config.toml
experts_per_token = 4
routed_scale = 1.0
lr_router = 0.00301
norm_eps = 1e-06
optimizer = "adamw"
train_tokens = 474700000
Below are experts of layer 4 (counted from 0) of a mixture-of-experts language model. Rows are named router (the router's row for the expert), down (a neuron's output weights, with its number) and show model dimensions 0-127. Each number is 200 + 40 x the weight over its row's rms, rounded and kept within 0 to 999.
After each expert's rows: "raises" lists some tokens whose logits its average output raises strongly, later layers aside. This comes from a sample of Wikipedia text that the model never trained on.

# expert 228
router,160,169,193,276,140,172,233,233,256,253,190,214,187,175,172,207,218,203,203,152,191,208,160,161,218,112,193,137,229,256,159,174,166,264,177,186,217,244,299,236,169,214,157,120,200,108,129,181,163,232,189,237,244,254,213,245,220,117,179,263,184,173,245,242,186,171,222,220,217,156,177,239,176,194,236,145,131,173,203,208,202,243,188,208,213,247,179,231,204,192,156,252,201,232,144,274,175,226,197,227,156,228,203,163,160,193,235,180,180,262,215,274,198,188,137,161,244,196,232,288,196,223,250,252,122,241,180,231
down0,239,167,161,210,176,157,302,188,143,214,237,186,179,254,135,202,170,225,268,133,236,267,234,142,185,161,187,286,247,147,215,159,187,202,129,211,261,176,197,177,257,180,177,196,140,137,220,242,202,198,251,200,236,209,187,267,166,183,178,143,231,221,233,146,201,178,214,270,116,210,205,168,243,197,135,204,194,183,267,177,176,187,217,222,199,191,112,244,172,227,265,217,272,214,228,245,247,175,194,172,194,146,279,122,175,172,244,150,194,176,213,214,219,203,197,191,201,215,157,203,159,110,156,236,237,191,172,195
down1,250,166,192,181,187,193,203,191,216,190,192,170,123,235,165,178,148,180,229,294,243,118,226,192,239,180,267,237,176,213,241,133,197,136,158,201,204,198,262,187,211,181,255,180,246,204,180,189,110,154,172,219,181,148,122,178,198,265,247,178,166,231,176,180,196,235,143,162,176,201,209,165,271,237,283,203,188,190,172,270,180,259,191,220,131,214,199,129,225,197,221,180,247,164,228,184,123,201,165,187,219,196,218,308,248,196,210,232,221,252,172,150,159,200,237,203,211,237,198,207,225,217,264,196,70,165,179,226
down2,193,168,185,213,111,191,243,179,190,229,203,178,187,205,178,179,162,156,148,264,206,184,196,161,293,258,90,166,193,162,242,244,177,190,182,247,160,173,192,143,170,233,184,202,231,243,205,253,222,163,206,209,316,255,206,239,163,238,201,99,204,206,205,249,151,266,182,231,177,192,201,196,183,232,167,198,180,179,221,247,304,174,195,243,192,214,197,186,221,215,162,203,184,227,208,174,162,245,226,172,159,170,226,151,215,257,201,193,222,80,220,273,238,206,141,157,184,115,221,134,154,122,196,169,198,206,179,205
raises: "us", "ne", "n"

# expert 200
router,190,134,202,188,248,187,132,174,169,235,220,240,196,248,167,217,254,181,140,261,292,203,179,210,194,174,208,209,237,185,233,147,125,272,204,219,145,245,222,224,175,237,182,179,187,164,88,168,182,184,146,175,191,191,195,103,221,220,180,293,253,230,183,209,207,210,176,241,226,199,205,187,167,185,188,172,204,199,214,229,245,191,225,187,275,126,238,195,190,115,201,188,190,132,192,132,224,257,177,229,215,280,194,139,225,195,287,186,217,306,187,247,237,219,218,185,201,228,251,206,217,208,151,248,228,146,241,253
down0,154,175,262,191,207,140,245,205,163,166,227,184,253,233,238,152,198,157,201,213,218,306,191,167,212,275,194,207,210,218,175,223,200,146,219,209,195,203,191,199,178,222,205,123,235,171,279,191,174,173,221,187,129,166,143,164,166,201,227,193,192,214,214,166,208,161,197,155,179,224,217,189,213,296,221,287,215,141,167,226,191,137,194,241,228,267,127,204,195,268,291,215,219,207,174,214,234,221,243,225,143,234,197,140,154,207,182,199,104,223,192,188,146,236,194,212,159,190,238,328,144,162,288,175,254,205,218,185
down1,155,206,116,206,242,275,185,207,184,197,225,254,231,265,180,201,127,236,127,146,233,202,140,209,229,220,199,174,248,158,261,122,207,274,205,167,177,170,211,237,213,144,195,155,162,151,214,219,193,260,173,177,223,196,158,186,235,156,162,236,222,228,221,249,172,146,223,207,269,200,181,240,186,177,198,199,189,187,209,147,224,209,185,219,191,72,195,196,128,179,94,171,208,160,214,108,155,233,208,184,252,240,208,205,153,143,257,198,219,191,167,148,230,241,197,252,198,211,270,202,213,255,169,235,203,158,142,264
down2,237,166,207,252,248,245,244,221,165,231,261,227,204,263,154,215,171,233,218,130,192,157,203,232,214,215,193,173,254,202,132,229,161,158,141,131,203,146,166,240,200,177,188,131,186,182,225,204,253,193,200,162,267,201,226,311,225,241,195,147,189,192,184,230,205,236,168,207,240,184,204,203,125,131,189,172,186,251,210,192,259,199,237,174,193,224,158,229,176,191,139,261,170,277,191,254,206,241,189,138,213,263,194,205,276,322,200,145,250,179,183,241,177,229,125,240,188,178,206,163,176,174,217,198,295,151,168,208
raises: "act", "un", "ar", "on", "u"

# expert 106
router,183,206,129,224,231,162,256,184,176,213,108,164,171,152,202,178,281,218,196,164,187,223,212,213,190,210,165,158,120,215,234,180,232,171,227,177,167,191,198,224,160,203,231,139,242,168,144,161,173,155,183,224,162,147,169,235,167,186,185,274,205,224,275,165,181,223,257,139,226,184,177,220,184,183,204,175,235,241,175,223,176,183,154,159,237,169,259,173,156,206,184,223,196,263,138,170,126,197,291,145,248,268,205,277,155,166,216,167,190,220,214,261,197,227,149,224,202,279,224,203,206,268,180,220,165,263,248,74
down0,137,257,178,232,192,266,213,233,155,174,211,189,210,251,199,193,185,188,248,195,177,208,159,151,244,188,174,221,212,219,223,233,188,271,304,252,171,210,228,214,174,238,236,217,153,213,195,194,170,170,186,161,165,153,155,218,225,122,185,229,188,222,169,188,180,195,163,189,237,166,244,216,185,160,206,159,196,215,166,238,220,208,188,214,239,107,242,116,219,125,124,231,136,248,290,166,144,218,288,255,210,127,155,227,168,245,203,267,282,202,256,220,155,173,164,141,245,220,188,175,134,170,178,208,187,285,228,199
down1,220,170,164,195,249,202,187,286,214,208,186,213,162,210,212,269,219,195,152,189,183,183,112,184,230,171,231,147,152,192,185,282,121,186,201,150,156,176,215,126,137,193,196,154,214,179,235,241,220,213,234,191,181,175,186,186,175,135,239,286,224,179,140,156,142,164,104,204,210,221,195,249,255,295,130,230,198,146,227,122,234,179,223,196,177,210,247,200,209,182,186,274,184,205,204,273,181,229,184,175,178,253,137,193,174,190,252,167,117,208,204,257,202,221,157,245,164,244,219,253,184,148,143,185,269,220,169,206
down2,166,134,208,232,242,171,209,156,277,160,204,177,206,287,192,192,190,273,173,210,237,221,177,315,206,249,251,211,219,240,177,218,188,204,200,246,280,147,234,212,183,177,163,192,120,151,170,217,224,157,226,152,252,197,171,193,206,170,215,238,150,173,150,176,169,159,256,179,159,152,177,172,234,197,177,142,194,206,144,225,205,171,238,168,160,180,187,259,267,169,130,238,226,158,153,209,124,181,145,125,205,293,220,164,188,132,230,194,240,127,193,236,199,150,166,203,187,160,158,164,240,176,269,149,242,200,190,200
raises: "p", "s", "ra"

# expert 137
router,259,180,163,271,192,193,209,187,192,202,252,279,226,126,165,224,244,244,173,301,241,201,194,165,143,197,185,177,232,225,216,251,191,245,243,239,196,133,250,180,194,188,218,165,180,207,149,189,128,238,217,200,266,217,216,220,248,114,271,225,193,186,186,295,230,148,176,186,178,185,272,107,163,228,247,186,206,177,167,196,271,183,155,213,214,210,130,170,168,195,196,115,207,277,228,216,138,246,203,188,197,167,174,231,188,187,204,242,214,207,231,274,237,157,200,226,235,263,185,193,190,162,134,180,198,245,270,156
down0,213,214,278,236,167,256,120,221,152,270,176,149,195,254,164,207,230,211,185,272,223,221,142,165,171,199,155,181,206,188,205,176,138,277,278,256,213,202,242,224,184,221,201,129,237,231,142,190,170,182,222,210,224,217,198,242,239,215,305,165,194,230,211,269,185,205,189,213,248,174,192,130,150,224,225,230,159,202,212,231,195,165,184,177,167,176,187,198,146,191,142,122,213,227,191,169,150,205,253,208,183,261,162,174,237,175,189,236,239,283,230,297,218,160,128,180,196,298,215,163,228,249,236,121,216,174,198,212
down1,213,179,219,209,187,203,179,182,180,229,286,212,210,182,166,295,191,222,159,155,231,222,263,222,239,184,216,167,173,205,128,217,242,174,209,141,144,272,133,240,263,92,265,262,226,189,182,148,184,215,211,176,167,144,164,181,243,144,125,245,265,249,221,118,215,203,204,217,213,187,149,171,230,202,232,205,234,145,204,164,155,239,201,188,127,211,126,183,198,191,148,248,190,165,191,232,265,219,172,287,244,218,225,188,177,178,195,188,186,189,136,228,184,219,188,193,277,155,232,242,226,175,200,128,208,287,206,216
down2,160,236,206,216,215,114,198,262,241,131,269,205,212,178,186,167,108,179,189,196,182,147,139,253,176,180,300,195,227,199,222,164,156,205,222,151,211,183,138,91,191,231,188,150,184,288,163,180,209,250,261,218,153,262,223,225,133,232,143,186,153,203,160,220,216,167,153,229,237,209,234,184,263,194,209,145,194,201,151,207,182,175,268,238,170,236,270,192,226,277,180,214,248,223,122,202,253,200,175,239,148,220,211,219,177,257,215,230,128,202,196,161,196,223,188,205,194,135,259,226,176,187,202,252,202,181,171,152
raises: "ron", "ur", "re"

# expert 152
router,246,196,164,234,160,276,175,185,117,171,211,233,208,212,198,277,263,189,146,177,230,193,238,235,216,257,163,255,124,219,210,179,224,219,116,147,144,241,185,222,211,204,244,230,191,230,279,259,265,254,207,265,145,240,243,171,270,169,115,286,197,204,239,206,251,232,229,221,186,217,185,216,201,275,219,183,190,252,174,195,171,211,159,192,213,217,149,207,172,181,224,198,179,234,164,220,181,153,143,252,189,235,206,243,203,210,153,253,257,115,136,244,229,154,236,194,216,191,264,198,208,198,159,218,143,250,260,190
down0,212,259,205,316,197,245,230,178,225,185,261,244,213,199,177,209,208,231,251,230,177,197,224,245,183,224,241,249,217,209,206,141,206,154,204,198,262,161,197,178,212,252,187,195,114,276,204,237,262,181,145,194,225,191,227,269,130,151,129,174,200,175,169,186,208,252,181,238,227,178,152,219,235,209,184,209,156,242,202,187,115,195,188,256,156,221,232,226,202,241,141,166,261,197,244,201,173,273,164,198,261,204,104,217,214,144,230,152,117,191,207,221,290,215,245,311,219,198,227,184,235,193,183,192,138,196,196,243
down1,157,198,189,214,209,218,233,240,239,260,299,203,217,240,202,227,205,198,240,244,151,258,102,289,223,165,254,239,224,174,236,200,231,227,299,197,214,173,214,167,289,251,215,228,183,222,222,206,220,263,190,106,230,221,98,220,227,239,195,219,185,221,210,198,214,211,230,235,168,233,202,249,189,169,188,249,162,243,148,248,232,209,190,210,218,184,118,275,219,182,160,218,118,224,195,202,268,174,170,218,172,185,214,161,266,280,179,151,238,152,199,178,276,198,211,224,201,138,183,217,199,244,165,159,134,196,226,179
down2,245,182,226,139,215,156,192,216,237,160,169,189,280,233,203,174,190,208,219,187,229,198,141,222,162,161,251,213,187,186,227,216,116,217,232,289,248,138,185,162,129,244,203,171,109,226,279,204,257,213,146,182,151,174,215,151,216,247,176,292,195,116,220,202,219,173,194,162,201,142,175,279,187,161,198,269,228,227,281,225,210,232,152,211,172,188,182,286,237,213,196,164,123,208,226,152,237,139,210,228,173,140,222,145,225,170,173,236,144,192,190,153,188,195,238,185,278,202,246,212,172,190,164,216,208,251,194,246
raises: " of", " ==", " in"

# expert 22
router,248,158,206,255,169,206,244,164,199,180,152,185,202,190,171,200,211,256,113,138,195,223,190,220,164,263,193,170,185,163,132,254,152,181,204,209,241,218,208,175,168,189,237,159,273,228,179,147,229,170,162,181,180,275,237,226,248,179,93,246,241,167,270,174,174,173,259,248,241,162,180,197,197,207,188,212,177,163,245,277,137,128,249,231,220,218,174,185,150,202,204,169,170,250,126,228,170,239,207,246,188,185,154,252,164,228,225,253,147,168,163,186,152,249,185,267,227,191,186,119,279,217,128,233,199,242,247,172
down0,238,192,169,188,222,193,180,174,200,121,96,153,191,133,216,169,200,184,172,166,252,174,198,193,180,247,153,167,207,156,200,187,296,192,221,232,156,238,182,182,144,152,261,224,240,202,143,214,173,274,171,153,203,223,239,214,153,136,208,196,223,284,244,220,123,272,195,105,163,160,181,198,215,266,189,211,165,169,184,127,236,195,141,139,213,262,241,169,233,116,169,258,226,183,252,191,202,173,203,227,194,231,224,216,185,237,237,221,165,199,279,178,201,193,178,247,164,253,226,188,185,196,106,156,193,198,143,173
down1,198,116,207,219,243,195,150,201,190,191,151,226,211,262,132,169,142,148,156,149,194,150,191,145,181,256,215,193,167,192,249,220,250,198,186,248,180,149,145,190,178,218,189,191,230,226,167,171,154,283,242,156,264,276,194,153,182,236,139,223,194,207,172,131,217,204,222,162,169,258,222,189,178,130,228,175,256,262,170,150,284,152,203,203,182,156,156,195,201,178,212,234,144,166,213,284,191,225,213,191,181,227,112,148,228,190,180,289,167,144,131,207,167,237,212,248,278,164,217,203,137,222,212,164,242,171,167,182
down2,137,236,164,149,199,252,196,211,288,169,231,168,134,156,176,152,177,190,207,155,141,258,166,182,267,246,238,239,222,154,212,213,226,216,188,144,162,225,258,202,172,240,231,232,201,201,207,242,204,172,198,181,203,174,123,220,200,253,199,194,122,263,228,196,177,196,181,243,125,141,118,162,139,211,153,130,177,166,287,167,214,251,144,190,153,159,215,220,227,193,190,251,219,239,170,183,250,276,265,147,236,193,297,249,167,199,258,159,218,176,210,241,209,245,230,179,204,199,153,154,143,179,239,178,164,220,231,202
raises: "ter", "g", "-"

# expert 60
router,222,202,163,172,142,145,251,169,210,257,165,213,191,214,216,189,278,238,181,160,165,257,181,128,205,174,272,236,142,184,242,158,206,213,217,169,155,243,154,155,195,176,185,175,191,115,143,150,231,217,183,207,117,205,208,144,150,219,142,231,154,190,231,232,245,215,264,234,166,139,247,195,175,251,197,198,164,199,250,238,240,193,223,176,244,244,198,192,149,251,212,178,212,192,162,163,241,213,215,127,189,196,188,216,103,151,238,236,193,219,149,287,232,168,225,211,207,211,153,155,271,269,142,279,188,128,157,228
down0,223,233,211,285,231,144,244,185,204,155,206,220,155,162,186,250,198,274,233,247,173,173,206,159,206,174,171,167,120,206,179,215,193,240,222,183,223,90,163,221,175,128,141,156,229,198,226,115,206,243,251,183,136,176,145,185,168,122,220,205,159,259,225,176,212,195,206,179,204,232,209,120,231,205,165,238,158,207,106,176,218,179,223,200,163,200,150,178,172,128,195,286,205,221,267,228,228,169,238,162,268,194,224,183,192,185,202,196,111,172,206,186,199,149,195,233,231,171,164,180,244,282,208,129,208,235,123,171
down1,148,227,208,218,287,166,205,207,200,246,213,180,161,187,244,139,167,214,166,120,209,299,231,195,173,172,275,177,172,118,215,231,208,164,195,221,122,264,206,214,249,172,196,221,160,249,224,278,150,205,182,158,222,235,189,164,176,122,185,196,220,222,171,181,232,137,237,186,153,184,154,224,169,197,225,174,201,168,232,215,124,292,174,180,152,187,196,149,163,249,165,208,241,171,149,228,122,243,203,155,177,172,151,214,214,188,128,134,193,222,222,130,142,173,182,296,223,185,207,179,221,212,260,217,185,246,256,224
down2,147,182,194,263,259,272,186,220,225,149,230,270,190,190,193,244,169,202,256,269,157,172,180,145,176,239,250,227,259,223,270,226,179,213,167,202,230,204,190,206,159,165,220,163,227,207,228,180,308,193,232,298,94,253,259,222,277,197,177,209,225,224,223,177,212,209,237,259,153,182,257,127,218,186,199,158,168,162,163,187,246,205,242,177,202,157,180,138,208,229,229,240,224,223,206,209,253,217,191,164,140,280,226,186,188,191,192,141,192,240,246,233,154,187,162,200,240,181,154,225,227,251,282,185,244,249,138,225
raises: "e", " career", "v"

# expert 248
router,155,95,218,154,186,214,258,166,142,174,249,239,230,156,222,243,190,226,156,211,214,231,135,226,191,167,252,256,229,247,217,168,269,204,224,268,198,197,269,185,220,174,251,216,171,207,236,232,188,247,181,148,214,269,157,144,237,175,123,222,215,235,150,223,219,213,184,272,128,150,243,179,137,176,259,203,248,204,140,268,200,164,135,239,236,155,255,195,158,220,124,182,187,182,257,239,252,205,191,255,148,154,192,226,178,217,143,187,221,207,189,236,224,189,223,237,236,182,148,189,228,243,199,196,141,267,257,231
down0,209,137,231,204,212,182,173,182,202,190,190,173,168,208,289,187,252,173,211,112,178,144,220,231,266,186,151,219,229,188,198,153,211,169,140,186,239,190,213,269,141,186,187,226,214,192,284,244,150,238,155,199,204,179,192,133,187,151,299,228,168,128,180,209,167,174,115,148,212,228,170,226,264,208,181,230,252,234,236,195,173,141,204,129,188,227,213,241,255,96,199,201,125,207,225,228,181,280,164,209,233,238,260,173,233,247,220,229,218,165,178,259,208,160,189,230,163,244,143,151,152,250,217,187,238,173,226,141
down1,230,158,206,254,228,163,172,210,131,183,216,157,227,161,261,260,167,165,209,180,170,197,164,196,220,221,236,217,206,175,205,194,174,112,187,183,212,196,196,154,159,242,117,191,227,200,196,197,227,216,195,224,204,179,240,169,153,184,328,151,132,274,212,180,218,186,240,135,277,230,219,141,243,245,234,229,181,140,187,186,224,176,177,211,194,160,167,138,232,176,237,208,261,154,187,164,215,198,122,225,219,225,163,176,204,244,288,178,261,189,177,197,223,133,175,162,195,187,267,245,187,226,174,196,295,116,169,299
down2,127,219,186,222,133,159,130,187,195,185,267,196,247,244,263,223,187,152,255,191,147,213,185,234,196,138,214,239,244,134,208,67,173,128,175,216,206,179,223,212,164,237,147,190,238,211,201,236,148,261,215,230,168,203,232,200,190,147,301,177,114,233,197,262,188,159,171,189,275,243,169,199,263,176,229,190,79,188,172,217,213,241,196,163,181,227,251,180,180,230,257,202,213,229,155,131,182,244,199,223,219,214,200,192,220,265,273,198,204,205,153,220,155,163,185,184,170,168,255,201,164,214,190,227,197,170,169,172
raises: "-", "er", "able"

# expert 3
router,182,194,180,166,144,164,133,167,148,267,179,203,202,211,201,185,144,216,280,224,174,269,184,121,200,146,172,216,163,176,203,193,181,147,183,267,210,217,176,162,159,209,249,227,197,266,129,296,200,268,203,192,209,155,270,163,182,146,251,203,252,211,148,115,183,172,164,171,197,219,255,263,247,250,203,196,178,206,216,226,208,219,263,181,150,108,168,187,221,138,175,204,266,209,254,142,188,184,162,166,251,169,312,251,194,201,220,170,201,197,168,156,216,199,241,203,179,207,194,179,165,255,175,184,226,173,165,271
down0,255,188,222,247,159,231,242,191,190,145,173,162,218,189,200,241,183,216,212,202,175,225,206,178,148,193,253,190,203,281,217,139,283,177,252,238,148,225,261,233,150,203,231,233,240,194,215,204,150,189,190,159,223,190,176,246,165,152,200,267,195,102,250,157,231,132,199,159,107,230,194,162,168,256,181,197,185,103,151,177,152,181,149,177,164,233,95,254,240,258,258,109,178,139,178,204,207,133,175,160,166,245,193,247,221,185,170,249,174,220,182,206,167,196,184,218,209,157,226,191,149,230,193,239,206,192,175,276
down1,227,217,158,133,241,170,205,196,213,192,243,217,166,199,210,266,178,137,178,184,210,128,163,173,187,255,274,243,181,199,149,119,209,208,142,247,181,237,250,187,169,192,190,146,236,159,165,175,172,236,172,169,172,255,243,227,251,207,128,167,207,184,198,241,214,270,247,110,271,213,229,214,309,195,230,266,171,216,261,193,154,225,205,258,210,213,165,167,187,167,209,165,210,153,216,202,188,117,186,181,167,270,158,140,248,208,229,219,184,187,208,161,185,179,233,178,122,209,226,162,183,231,251,203,166,210,250,82
down2,213,136,276,207,196,213,170,275,155,219,196,177,255,254,260,198,215,236,148,210,251,191,179,222,176,266,174,270,204,240,166,180,218,209,206,253,161,174,211,200,202,154,221,225,308,161,284,197,264,213,129,186,168,265,211,149,173,265,269,174,182,219,162,230,202,165,229,147,226,246,182,244,117,183,236,191,224,111,233,202,220,106,187,193,189,239,173,254,240,185,253,252,161,217,186,208,214,224,183,266,221,186,245,223,215,225,170,220,263,197,215,167,206,256,217,250,216,222,203,220,72,191,186,195,233,185,219,208
raises: "ow", "ing", "on", "ub"

# expert 229
router,168,188,156,231,252,243,236,213,200,236,203,260,253,182,259,267,203,232,253,152,265,226,174,217,260,231,248,120,262,169,208,275,210,162,220,128,164,221,183,204,205,151,211,281,160,192,243,154,174,198,182,177,143,150,183,166,258,242,181,239,171,174,271,148,156,262,150,260,211,134,144,163,220,168,231,245,164,236,192,163,166,235,157,214,253,178,236,174,161,256,206,159,204,201,270,216,171,197,214,236,221,213,152,236,177,203,198,193,268,244,248,226,176,253,135,121,240,233,210,184,189,155,129,165,193,235,197,225
down0,136,233,200,234,229,209,195,180,146,133,234,245,274,305,217,228,193,214,187,161,160,212,252,236,226,157,195,176,297,180,230,271,218,221,186,261,198,225,171,149,236,201,205,210,170,222,174,297,100,199,227,184,175,236,224,122,129,208,203,240,225,217,210,204,175,209,177,270,193,156,224,208,187,201,210,197,183,200,189,220,148,231,206,218,188,143,190,135,164,203,218,118,244,190,224,179,184,168,200,238,202,223,146,220,248,205,189,238,248,232,180,232,275,224,250,182,221,233,203,238,301,316,219,210,137,206,131,220
down1,120,249,177,244,191,226,114,257,232,186,178,187,170,182,229,158,146,200,164,231,271,185,242,184,202,250,214,260,187,170,167,191,223,171,247,156,164,207,180,206,235,193,137,190,241,206,190,177,176,160,256,202,243,171,167,254,170,262,160,250,183,259,166,203,245,186,183,174,195,251,192,195,257,234,159,196,180,190,216,214,233,249,246,230,184,180,169,204,237,178,235,220,249,177,167,185,140,175,86,163,211,166,206,181,201,188,95,227,186,121,266,231,203,223,266,175,131,197,238,186,271,176,250,126,186,278,280,260
down2,195,201,211,201,183,196,204,126,147,152,275,212,289,140,184,200,113,198,217,179,212,240,207,167,200,210,208,140,241,206,207,174,245,212,236,232,229,256,211,170,222,219,234,231,213,144,136,121,175,192,230,198,230,279,105,212,160,164,186,130,222,241,215,191,227,191,238,268,185,203,215,160,207,248,121,225,198,159,182,239,159,257,148,182,234,299,87,185,187,254,183,143,177,216,205,239,209,188,214,238,175,139,204,213,153,243,187,283,182,172,131,278,179,228,196,224,232,163,200,213,188,183,213,174,196,122,223,194
raises: "es", "ef", "end"

# expert 102
router,132,267,177,216,163,220,252,251,234,209,216,146,162,206,145,191,205,197,172,260,204,195,95,146,233,237,234,195,128,242,220,193,158,199,224,223,192,126,194,186,210,156,260,195,238,229,199,164,227,192,195,207,217,119,256,167,221,193,229,235,215,203,226,199,180,248,149,224,142,229,152,255,162,195,246,188,147,162,166,115,172,223,263,145,191,147,186,250,147,259,146,202,147,215,136,253,163,244,235,199,176,269,140,222,190,204,197,180,137,188,140,208,253,175,224,255,188,176,267,104,185,211,144,164,186,181,171,165
down0,216,184,182,221,221,160,212,246,165,119,202,252,172,236,160,224,138,257,181,167,197,109,179,224,222,186,158,168,194,163,178,193,228,149,161,213,126,166,205,196,202,219,136,206,226,95,162,134,128,238,214,149,159,164,202,268,193,158,173,164,130,221,219,216,261,167,148,169,158,186,212,192,217,182,227,184,188,185,139,187,263,209,232,125,158,139,167,188,234,150,222,216,141,190,255,214,168,119,200,172,246,235,196,87,240,239,247,226,219,198,159,241,215,239,198,167,222,139,172,265,222,137,186,214,188,244,210,247
down1,131,171,255,255,277,207,225,95,208,196,212,209,180,209,193,184,157,203,148,239,198,188,177,198,63,190,269,184,170,246,185,201,207,237,246,146,143,176,173,242,229,248,198,206,204,207,242,169,251,241,177,216,234,179,228,162,227,258,170,185,203,218,196,126,279,218,230,237,276,189,163,224,148,187,204,195,119,184,117,147,193,161,214,170,167,254,209,135,202,250,227,237,187,199,203,168,200,230,153,238,241,236,290,215,164,191,165,222,191,207,160,262,186,200,158,247,186,256,260,213,161,220,256,260,199,191,254,157
down2,228,194,187,234,198,223,155,197,297,202,170,255,218,195,179,229,193,167,171,248,200,162,261,186,234,292,192,175,235,194,240,214,145,227,225,220,251,196,187,285,199,260,271,217,148,167,184,160,274,218,207,138,193,200,118,162,226,248,134,249,249,214,211,238,193,217,177,168,222,233,174,235,191,157,205,155,157,192,205,231,168,210,261,200,209,227,188,197,106,207,139,255,222,158,316,213,154,239,255,215,228,187,148,218,141,180,239,176,246,203,236,160,139,199,139,221,210,191,192,178,163,191,183,219,299,112,204,226
raises: "ga", "day", "round"

# expert 219
router,165,155,157,229,237,123,242,221,223,256,210,251,133,210,191,184,223,193,205,147,228,184,148,154,210,181,166,182,163,239,250,202,261,257,219,184,231,213,167,180,174,151,151,139,172,176,164,252,200,204,146,192,198,206,189,152,227,253,171,238,136,183,157,124,177,161,206,129,245,240,237,199,147,226,253,172,245,217,215,139,193,140,150,121,166,170,137,179,174,177,174,217,177,237,197,227,216,184,272,236,208,186,199,193,129,160,122,165,208,235,238,211,218,156,123,236,254,246,261,233,277,251,203,216,93,211,184,225
down0,169,192,186,210,185,271,232,151,205,211,219,173,228,247,238,205,144,226,261,208,150,199,155,241,165,206,191,199,175,140,178,251,189,169,223,116,218,244,156,281,158,219,204,174,201,224,206,254,194,167,294,239,239,106,195,119,250,153,226,231,268,184,242,217,222,182,152,188,135,248,195,160,209,193,204,208,173,134,207,216,124,168,283,194,208,200,138,210,185,192,193,285,161,140,154,205,217,235,201,312,204,211,211,203,188,187,172,166,204,249,232,193,184,209,251,206,292,134,190,215,234,207,199,137,246,269,192,237
down1,155,178,115,150,178,148,238,193,272,191,167,261,172,197,176,157,155,173,249,151,146,191,198,177,207,241,184,88,141,239,235,218,219,203,224,264,156,158,215,183,233,188,201,215,221,166,241,230,196,138,154,144,230,235,253,177,226,219,182,284,135,165,208,107,227,245,222,156,154,190,273,192,167,236,213,221,215,266,209,241,138,193,194,244,228,195,236,229,157,229,141,192,197,297,231,223,224,199,159,235,202,262,227,181,176,191,233,217,253,219,236,239,174,149,240,135,221,217,200,253,194,207,213,188,208,195,201,88
down2,181,144,185,243,213,196,195,197,181,235,255,188,198,213,200,217,293,190,142,153,347,196,191,224,213,198,139,243,189,201,175,157,85,135,225,178,156,207,229,235,140,289,183,180,263,163,220,161,167,185,208,215,209,187,194,240,195,180,234,177,172,153,165,231,204,231,150,164,225,207,180,177,140,197,110,155,220,186,159,246,252,159,222,175,161,228,91,268,212,216,174,193,166,190,172,180,215,205,162,230,222,144,192,161,246,173,186,200,187,130,182,208,216,237,181,250,173,218,194,178,165,140,119,130,235,266,199,192
raises: "at", "C", "el", "ic"

# expert 2
router,244,240,263,239,223,216,166,213,282,233,216,183,158,167,210,174,226,175,212,232,222,209,301,167,186,220,255,190,226,192,226,255,146,201,188,287,211,250,232,220,214,243,194,175,266,205,141,255,201,160,195,207,155,228,243,221,166,137,194,230,245,300,198,251,205,240,186,152,255,173,185,263,256,164,228,161,266,168,171,206,255,128,249,183,193,177,190,203,271,125,205,146,248,169,181,214,181,256,166,173,165,182,180,197,116,129,231,184,274,239,142,235,220,160,267,200,200,238,179,202,222,237,241,205,161,261,190,205
down0,177,210,207,138,169,250,121,142,211,249,274,211,210,198,171,209,190,202,192,220,259,218,142,168,102,207,232,164,249,187,153,148,230,125,208,206,182,215,175,189,224,345,230,179,187,194,198,152,183,266,249,257,233,195,157,148,201,200,152,174,171,193,209,276,217,153,221,270,202,234,223,164,169,196,135,252,287,186,273,215,262,231,157,261,222,247,203,215,157,190,248,198,212,228,183,245,202,192,251,235,153,169,191,191,189,153,206,207,146,149,120,236,215,238,224,254,241,249,251,202,163,201,178,204,227,184,176,210
down1,67,184,142,223,187,188,166,221,219,243,245,166,204,165,201,221,224,192,231,185,173,172,235,196,128,210,217,170,177,201,166,162,232,160,161,175,224,209,198,200,156,182,178,200,216,188,140,230,259,172,213,205,217,189,159,196,148,156,148,235,188,176,168,204,126,94,225,192,271,137,203,253,140,238,136,171,180,270,219,173,144,267,208,250,185,143,114,149,171,182,259,175,199,208,217,216,204,154,160,218,233,227,249,154,222,213,119,232,210,171,158,158,220,176,238,197,226,258,197,141,150,180,271,121,240,135,176,230
down2,178,180,262,183,141,229,253,267,199,225,118,316,158,185,153,241,201,211,131,199,238,175,217,145,177,181,184,256,272,193,272,145,193,212,251,283,243,190,156,259,244,174,164,125,206,172,175,169,237,232,182,201,154,286,156,148,220,170,202,158,158,225,205,145,245,186,171,195,250,247,251,205,167,222,176,112,223,145,140,212,170,160,242,234,214,238,202,187,191,217,232,185,191,177,221,152,257,225,163,209,208,169,233,189,160,160,208,202,85,199,164,236,185,218,166,222,222,185,202,209,159,211,182,238,133,172,178,222
raises: "ian", "us", "ce", "com"